From a checkpoint of a small mixture-of-experts model trained on Wikipedia: width 640, a variant of SOAP for the experts.
Below are experts of layer 3 (counted from 0) of a mixture-of-experts language model. Rows are named up (a neuron's input weights, with its number) and show model dimensions 480-639. Each number is 128 + 32 x the weight over its row's rms, rounded and kept within 0 to 255. Numbers have three digits each.
Before each expert's rows: a language model's description of what the expert responds to; "mostly gets" lists some tokens that are sent to it at least half of the time. This comes from a sample of Wikipedia text that the model never trained on.

# expert 46
What it handles: Prepositions of time/place. In, on, during, within introducing dates or places, and parentheses opening or closing asides such as birth ages.
mostly gets: " In", "In", " in", " during", ")", " within"
up0:134122160143133175122120126090105132105141125175129130100143126157112070156099148115101086100031147090098137167149095120173128111141082112129112163126124132115104092113097079177106158159114118110150162134083140164115143179167084159137129161161121113188098097147103139170108091110132115181089146148067105105194148068060105091136157086128086117114138115153093124122130127150168193136146170130130096086128139109158117172166147163147127138088138138131148137166089049147129157114200145

# expert 21
What it handles: Quantifiers and ordinals. Quantity and ordinal words such as first, most, some, many, out (of 100), one, often before of, plus table pipes and percent signs.
mostly gets: " first", " most", " out", " some", " many", " List"
up0:134126155116102150128173102116102125123188155129114144105123114147098129172119088171099087109077137097108169099103174145121125122170157141146165186124107088144103106094116121059122146080149089153130129076108114119120127109136163116112118153150143089179087150106103126120099156088102128146142102103092183102110121125172140109123147125154147075169094112118127120084104140185106098106095138090110125078136207180120150144096121208068146061101160133082104097118122153135132175107142112

# expert 22
What it handles: Table cells and headings. Table pipes and row-opening cells, capitalized openers like New, The, Best, and pieces of section-heading words (Faculties, Notable, First).
mostly gets: " New", " Best", " new", " Great", " The", " good"
up0:091080048112104105144112101130127160162132145140132132188186170134129117129164163156168130116145111075097097192136126119113091116137101120086144094126091111121102149135121138095085096112118066168134096141083164107100171132120097146137177151128074117179133146171117162152126157070145167107063141136133139140120126152132194182121163117095158100126153178103097089157093100160088097132060119110079127065111165118063127148069032066091169146078160105073135146173119127143152105142112142

# expert 61
What it handles: Numeric table cell pipes. Pipes and semicolons separating numeric or coded cells in statistics tables, such as 0 | 1 | 80 or P | N.
mostly gets: " ri", " Ple", " lost", " |", " sq", " either"
up0:140111081100095137142183133113172123108106085157033178154104135132178099140116157142108148130124135138114156141066128146113143146104058091151123137088126127113200183167106137112130148147116092129108115138122154113156126137141139100069058098120149130134125112093123081157121163205171124106187106094117163126135144172091072105126129080089130078113116107168150111090156151098211129150110095149161165108152134143128129093125133131136109146158141189127029080183107112202151091132164127

# expert 31
What it handles: Descriptive words and separators. Descriptive and technical words such as number, small, color, featuring, used, plus commas and semicolons in lists, and inner pieces of surnames.
mostly gets: " number", " small", " full", " used", " display", " color"
up0:115130197113106145165122136081166090103117112169138081115162138098148199161180070148086148078077117093122132142084125148052165115128105095109108132127166144160104158116142118133117115097118163172162150133133108166083155131104093137034144139117146177069121132053123064031102175116115056111100142184102108166139136123116174092118151157126061111123117128157084101138107135167136157178104173144083081078121158140128087100168118112149129110088122175159145138139129099169028182132152152

# expert 33
What it handles: Markup and quote marks. Table pipes, heading equals signs, paragraph breaks and opening quotation marks before quoted reviews or titles, plus scattered name fragments.
mostly gets: " \"", " According", "cycl", "CD", " Serbia", " Phylum"
up0:172131114104052138079165129163181111191172153097127112101113166167108151093136122186143097171096104113157116140137134074187154154047114159076151122114173096109002134132120113103175108079137122132149073168073086152101065037081115174113165163128150101109139119119143120125141149149132170056132136093118078114164096132176118101084094146222130056205108140101124145098156112092086183156087156140093136187159127152158131191095162032202065093148162168102144164136115098133170086112165122

# expert 12
What it handles: Place-name openers, colons. Colons after field labels in infobox lists, and capitalized first parts of place and personal names (New, San, Port, Saint, Los, Peter).
mostly gets: " New", ":", " San", " Peter", " Port", " Le"
up0:203133169218116126158160149204142147148071086084115106144122166116130091162136113120119123188101149124117147148122128059172120116130118184165170100149133139124104106118160126148170122108179120135127146140081102088081091093103123065176142088144159113176103150084160173111173120149139168119076169149116125125164096143081089080095127156100103102143138137156078078148149084136082100116126135150079110137133156108150143086160124085076155056165157101168129136136106143062073131136104070

# expert 41
What it handles: Word-initial prefixes. First pieces of split words after the or a, such as susp, adj, un, inter, pro, comp; also Thai and Japanese byte pieces.
mostly gets: " un", " inter", " res", " pro", " int", " su"
up0:099151091118103142191186121097160101141085164158127176100168152094150143195100101133151135101089141138174136197141131160128118103126112059142127147126145202094175127108104097135095148121079096122117105123124186153152148137151115096103149144077126104104153111175125139131171134198150147127104087148076111110131134124080172104100126106073156121158070163160111113156066165096184113129114174109135114102111112115107098102170124108100140084111095126123138133111099126091138164143143131

# expert 54
What it handles: Time nouns, word endings. Time and life nouns (years, life, season, days), final pieces of abstract nouns (-tion, -acy, -y), and heading equals signs.
mostly gets: " years", " year", " life", "ty", " days", " time"
up0:130133163141095115120169123129166092133096133153132144118161147162107130184172130143179162129120107255140119121100201119140125114072138198167138128170192139091108100133105178077124145153119079100151108149123099187126130108087145132157129140192130160169137131091191081125133198144107129125164141121108126144127189131158162121170157098110130111110137122090112166142129156099089171107171120112119190156159103127145143077130152139107101149091127128147096140088068156098168155176177119

# expert 19
What it handles: Line-start markup and openers. First token of a new line or sentence: list dashes, table pipes, heading equals signs, and openers like The, According, When.
mostly gets: " According", " When", " Genre", "|", " 59"
up0:138095154076158183114101120137108142113097140101128139086164146104054136068120110155140145140088162086152115135107120083209066124163169102086153127201092213121133092117146166137135121080160165100121121107168144097098143142079099142083127115160174070126145139105142164131123169128083106109167086113223105151113156108160139207129093136141102068078139121109083069146113119125136141102145076084180155111106117141084120078138157081172161161127110088175197097128149131164107173041198142

# expert 6
What it handles: Name-internal pieces, "as". Middle pieces of foreign surnames and place names (Brueg-el, Menén-de-z, Sach-de-v), plus the word "as" and table or heading delimiters.
mostly gets: "de", " As", "el", "As", "burg", " as"
up0:052117174094154124169163082145072107113155141145141121123150087192163115193123142161102143122093131103155154146123130115123147139105154098098101098125164128156117131125149083091122114127174091144116143143109093138158183122129099127179132136129150117078129178203177163155150132131084141152100099030152155177095128115161132169073143106118132114131092148096100097194088132094142130147128147142110191146044129110185077129166153122182122152122131154178108200177118123102178103165107177

# expert 25
What it handles: Topic nouns and name pieces. Nouns like election, album, engine, vote, draft, plus inner letters of foreign names and abbreviations, often in tables or formula text.
mostly gets: " election", " engine", " album", " music", " project", " votes"
up0:162105151170100110146085087141133152144115169085110136174112126102102120162093096139155095096098140155087142169120150158135173169140092128101092096137151155135085105091167119133117118134066140153201174117213179150153158156126096096095133174123119165129115159091077113138125116172175105123074116186070186214080128189153064129163106074110088116077147036127138136137083138092164075191122155112165158168094106078077142155181102123120071127131080173133115128153111109095132128119155163

# expert 55
What it handles: Word-initial and inner subword pieces. Short letter fragments inside names and rare words, such as Ni-ge-ria, Tru-m-an, Lar-ry, Pu, Mid, often in non-English or foreign-script text.
mostly gets: " Ji", " Tab", " Vel", " Mid", " Sky", " ver"
up0:117146098085132150135131097057076135096119153095125096143175165165126093118085155119122186095097129178112151144107137146084097109076093065053161137147146134187110082114040136170154136120083105078137114190124138128096138125150159184165098118123113104115077174091162126125116121149202110103081175136141115162153124102152106080072158112078138084180106125146126088119093157099166202156164169131125122155135101232116166078113088100151096129149070108138138146187080111050169127144117133

# expert 42
What it handles: Plural endings. Plural suffixes at the end of nouns (-s, -es, -ers, -ies, -ts), as in shareholders, rumours, promotions, plus plural words like people, series.
mostly gets: "ers", "ts", " series", "es", "les", " people"
up0:153208157177117146243078109108085128104156124100112185137167129144055136137183154131180135154058061144122141106096175130081108123102099095117102145095148111107125128109118153141099146129138078093070099162091128079146142122155170145138116087130146121118122137087165131120123144129055146143098103123101089086167127088063145068153139157095173090155131115186124139132130146119138151166185132175135144172141118132078093141088158159100141114137144119118116135146161178130131173135119145

# expert 51
What it handles: Punctuation in data. Opening parentheses, en dashes in scores, slashes, braces and decimal periods in tables, pronunciations and lists, such as 7–5, (punches), /fr/.
mostly gets: " (", "/", "–", "(", "{", "."
up0:118123129113084118120180072115143105079124169088073164108160130127120148159093067113107125059128092106166094142148118124178166165092063183132060167105108118130118146129128153102110081139160115145148164163094141114120114125138098083087156175072102103118117110160104089137130114112162160127128151156131103217109101125144145103110121075131100105156077082101143165159083088157162098113166116127108101081180122106134111122161114083091065164140162131107120136081134109130169126158179113

# expert 24
What it handles: Table cells, spacing. Table pipes and blank double-space cells in sports or election tables, plus word-internal pieces of rare names and terms (Misael, Aarhus, utilitarian).
mostly gets: " Socorro", "cycl", " took", " takes", "  ", " Source"
up0:109151116159104126125149063070116137159127143117143103152136133099116161118130145191144174187181176126106143120128148135118094133106103092122088102175105143107121151175098080158144098106110119093147122129183104180134125135081148144131096108152073135170133127125095161189125093114134125101107101120113108177125093180130128119124141125116095090129112173177084122084179157085121118128169102110044172117099136130106134148090073064166135155083166162118140118087070136106111149158115131

# expert 59
What it handles: Taxonomy terms. Species, Genus, Synonyms and Latin name fragments like us, ini, um in biological taxoboxes and species descriptions.
mostly gets: " Den", " species", " MPC", " Genus", "Species", " Species"
up0:154166122097155176093134181063173101130117060159103162107143151124191158145121094122079136160120105073104112132126105166098128150102137111129081131114111146103135138189149100160106164114170104129102140159121118091087135135068165116132181174133156092191202139203199156150179178142126129123115118128107119118156105069079086096187116151141138133167201194140144150136139119170115116076060113102118104117106100134113142196115156112131118155066122118084048113063143081126137094126121150

# expert 58
What it handles: Sports competition terms. Sports words like season, Cup, League, tournament, Tour and scores or numbers in sports results tables.
mostly gets: " season", " Cup", " League", " Championship", " games", " tournament"
up0:104121071091114078108037175121106165139155192119072068146109171141167129213189129134135083118169133132145180088128112133116116113115123187189150087159118172115140126100160160158089138116198115110153107119099101156087090173050123118138150082140129071091115136127102150156097158119103134150118163139117143129171130112157176138133112138169115115113107097144113104102074070130161185115184128103106124161132053138115139081145141113157168176062131104154100132144131128073169169095132122

# expert 45
What it handles: Short word-start fragments. Short subword pieces at or inside word starts, such as le, nd, res, du, o, as in le-ns, fo-nd, Age-nd-a.
mostly gets: "le", "nd", " res", " du", " le", " o"
up0:136167152135115153158067100143129159102165106155149145119132158161112112102061132131119139116160126171075138138123183176123130141142135142136088103102143127119182102156144110220166165101144130107115045141145122165115099167120113078082148078122129175143144129127148082122087094089184127136192156120143136117082159090136147124130111159106121070032076161097112076139153099137113124177085167062149149069181119168149151118174176167146107108120143157102072119181188092082138128145159144

# expert 20
What it handles: Prepositions before noun phrases. Prepositions like of, for, with, by, after and against, just before the, a or a possessive, as in awards for, in tandem with.
mostly gets: " for", " with", " after", " against", " Ra", " After"
up0:099133180129074061109148195114099142123125108156143151190135139109089153092186122149120090125151114191140121134124141151133147077109097119154190140162154091112099082168158230176102183127128110068109103128136176159139125190115152124127117144073152057145165091127201111167149098111110080066124055161136161172153125123158168128053145144155143095099105212149087104089143102115117135117142122131150146112150148119104119173091050141150098137115188147129133162096029108156132109100131089

# expert 53
What it handles: Elections, sports, law. Words from election, court and sports-competition contexts, such as election, Votes, Cup, Championships, Judge, district, plus heading equals signs.
mostly gets: " election", " =", " Championships", " Votes", "finals", " Cup"
up0:163084155120157156146150089138123173108120079137123151162129186083123087075165133061134111141147171097132125167084150150122102152126128091122122112124175081105101145116148099119147089124084108123150116143156089045051099104140090140130126111120091116168121175119190097163107091137145119135053178125214090134101086123134171161124128086144115139131090143149117108110121108173162135114177127166149111132207202141134177124183082169144120137093132111073128148119172173152126081114179184

# expert 44
What it handles: Word endings and species names. Final pieces of names, species binomials and compound words, such as -ensis, -berg, -wood, molecule, fractured, and commas after place names.
mostly gets: "berg", "ée", "phone", "Species", "ensis", "water"
up0:148134132160088106169181140124174119150204129166139104102108141118156143109183133178105100113137137134127156132122112072133131142153068052104148114147173106150169108158142112134085126154136108131114149129142127153078088083124112160167153104062140131096087085100077139086101177159139113138141130169108115138123108126217110152172163135167122108125157092156130117186130083129093067115101080099124143130114141154113130155157159094103130179134135113040121151167142052072136130101126164

# expert 37
What it handles: Songs, films, entertainment titles. Words inside quoted song, film and episode titles or about roles, such as Love, You, Girl, song, album, character.
mostly gets: " song", " songs", "!", " Love", " album", " Girl"
up0:101098162085158171091081163141119102072132160057136094212102140133112098135128092137108163135138116143164180031168147125115155092153107171130109116183131138125118108152139112154128115129158129165091092157235109076110156135113112163162099136127076163071134101151141119179162130084176094172136125115146134178092080114098143120085109113128154116151134067152100131102113149091153080112126104139108166121182117137094083084128089083094121159136161132118100123111054123142167136128085176

# expert 62
What it handles: Noun and verb stems. Opening stems of common nouns and verbs after the, a or of, later completed by endings, like dr, cor, perform, farm, art.
mostly gets: " bon", " dr", " cor", " wood", " fish", " farm"
up0:130170111121165135106137170108096095111105129102083068114094139133144112101141170097111142101140144117114060157156138128104091106116102103128148170174122125085176064101102088075123120118145139146143095167112131178212157141150144146149168208112184104175121097126148118139167048198077147119101107156133088102115169110122110151105156100118123072094098113161138135077136148118183140144164180161120100139078111133144102138136195123124150182140177196107163087131119164145064133090152105

# expert 29
What it handles: Years and places. Four-digit years in birth dates and filmographies, such as 2005, 1965, 2018; also country and city names like States, Canada, Iraq.
mostly gets: " American", " 2018", " 2016", " 2017", " 2021", " 2004"
up0:093143115122099110173075201106108174168078154144073147122133115118095176180116132144159168117147160124174173165125140133175190135127117156232117237071124153068156176155164076142145142090130123147186211130126096100095163147107129131143122105097127147100131123134126169175144119135073160105105158100174100145068134085092126212160099108156126059201102225150082049136098147151138092133115120086108152137104136162154137120122113154091149120108122072147116104142104153128151098141147076

# expert 11
What it handles: Mid-word fragments, articles. Middle pieces of longer words after the or of, such as unc in Asunción, affili, loc; also the, quotes, parentheses.
mostly gets: " MPC", " Tab", " loc", " coordin", " anim", " creat"
up0:120122107155113165171171102111114132137192122172133062099150154132105137137127092147132132183089075120108165152123105145133161128113145116137133209165139122127156143178195104104171099144059118128135142204136130127150120134109058131110091105120066079167155111118120186180114107118151107130127061145122161151113161082147047049107168165143105111151137086134127183142126182139181087132108114113151150096118105131148089154130092064074132121152103094166203074096110119162108105115154148

# expert 36
What it handles: Digits and years. Year tokens and single digits in dates, coordinates, measurements and table scores, such as 2018, 2024–25, 23.767°E.
mostly gets: " 2018", " 2010", " 2016", " 2017", " 2021", " 2004"
up0:121125082098136131127159174113118125104104069062139172142114166108160166092208154144124094120135107155068145124147136105129159128151191136104170161128140136138114143104104131100140137054081130163177120110167145053127134167090146106197142147070155113125097112132118148064142104123081128106084147191145138068119102122136109105113146152134175087102136128122120193152135109072178138119177075069144143109135135132108112090147128067092131135099169072125077167077147108139073180111163163

# expert 15
What it handles: Sentence ends, connectives. Sentence-final periods and abbreviation periods (U.S.), plus clause openers and comparatives such as However, After, but, than, over, under.
mostly gets: ".", " than", " over", " but", " .", " After"
up0:115150137098138089070105091131140103116168160088139096170089107137163117064040125151180152095098125075143122149120109152161081119111071141192189082097119102136100146131113097131144116103101146090134106158165146119119153186093106096092112127093102094102148148150098162138132156096097169171105152180094171193185146144167134135107117175128132106167103100139148141209142198115099142097171112199127172166131092107158140142160089092140204210115114131160146146134069136151097054187172184

# expert 32
What it handles: Table pipes and line starts. Table cell separators, newlines and list dashes in sports and election tables, and sentence-opening words like According, When, The.
mostly gets: " Serbia", "|", " According", " took", " When", " Dutch"
up0:115161110090152133083097089127164111134149090140089112112117124123127175101117149131177146119111129142108055127091141105146091133146145116153138164119117184168114107149156043072070167102116086071137089168134096135091039164161068114090166157141103122131119097130142084175148127153099120076093110155127127185123101125151162125080145096042092093121176176156054076148117166137154083151108144096120172127078185193129109087102066146116090163109095127112171173066128106089144185074136145

# expert 8
What it handles: Months and years in dates. Month names and year numbers in dates, often after in or a dash and inside table cells, like 1 August 2002, 1918.
mostly gets: " March", " October", " April", " November", " 2018", " February"
up0:065106119148168089092133165116145121118157121174030099131123181176131075181056130134128141155156110139141133138174150117091143172158160124096140151096147175106119116133154112141150145122163040115155120134101113101108124124166144161133128113091143134158182081142168137160128092100112191105214164143151109126079118169141147037150062135150160031123174154150140095153133108090139126097147160158165150109097131087092205136184131142093097110160115112175134117188210109123124105110169100

# expert 10
What it handles: Name fragments and commas. Word pieces inside foreign personal and place names (Palmieri, Valparaíso, Giro), plus city names like Chicago, Boston, and clause-joining commas.
mostly gets: " Chicago", " Boston", "\n     ", " Angeles", " Billboard", " London"
up0:131069162145099172066166093105136152107140100115115114102129122153117125142156119053211116131076092130098058197075113124129121118075165110072065170104116115166197098203167101136146084131096151097156134074140138172114164120118099123120091133103130178150172108142166153124111147102099097124085125141186163082197165123155200181167131141086108144104165143155149099096125090122120046125193161091120157103123174141083162129117122156153118116110133162124076167092087097137102196093159156

# expert 38
What it handles: Punctuation and inner word pieces. Periods, newlines, commas and semicolons ending clauses or list items, plus inner pieces of longer words like electric, elongated, hormone.
mostly gets: " prop", "ct", "raph", " Sat", " ap", " ,"
up0:139166156083123139091110138103119105160124106166155147112158137137138151153141161059173172118118128058130111097126110118159107171128100125119148104135113123126156078195135128133106121136163135117217176171073131107145105110045149118178132091109091076124152106126076060167146109168104093131129079184106152159113163152125136144135063085115162096090159129128123150150151130150086178146119100174129119099121154124161125166165129134145133134140124136150164102128120182105150176195157048

# expert 34
What it handles: Capitalized name openings. First word piece of a proper name or place, often syllables like San, Pan, Ko, Ay, Him, Kan, Los.
mostly gets: " San", " Dan", " Pal", " Pan", " Vi", " Ko"
up0:101128104135134124133181125169121128141131138074088159117138130221166116197160142182133106078104177119131152117053165082091127099158062130111131148130172161135113155129157141137103123118102154167148134109142104132114146110192153148129111141081100139101142114097087133151194177097215161178049106159178107116142100161197095162100112071123148133170091103145173157143137149173046152089114181184117107123162147120180112101186135169120136171134132136108134117138150120157137199135155081

# expert 49
What it handles: Table pipes after names. Pipes and colons right after a name or label in tables and infoboxes, plus verbs and nouns like review, study, design.
mostly gets: " Premier", " review", " study", " adm", " research", " prep"
up0:124121173161128141152110141151166092138144118168085136078079161179100101156105081123149163129093095094076158171120143133129103129082118132099095139183162156058170179153085124191181117146191126127148167147116168177135094122099106108128133131082127128167176118129121047160141147085175148061156066117095145145208164135176165110052168090094187130112185131137086146148140074139103130159144132125153114111133166128141093091127133113146111148108156147135113151141114141080157138148161121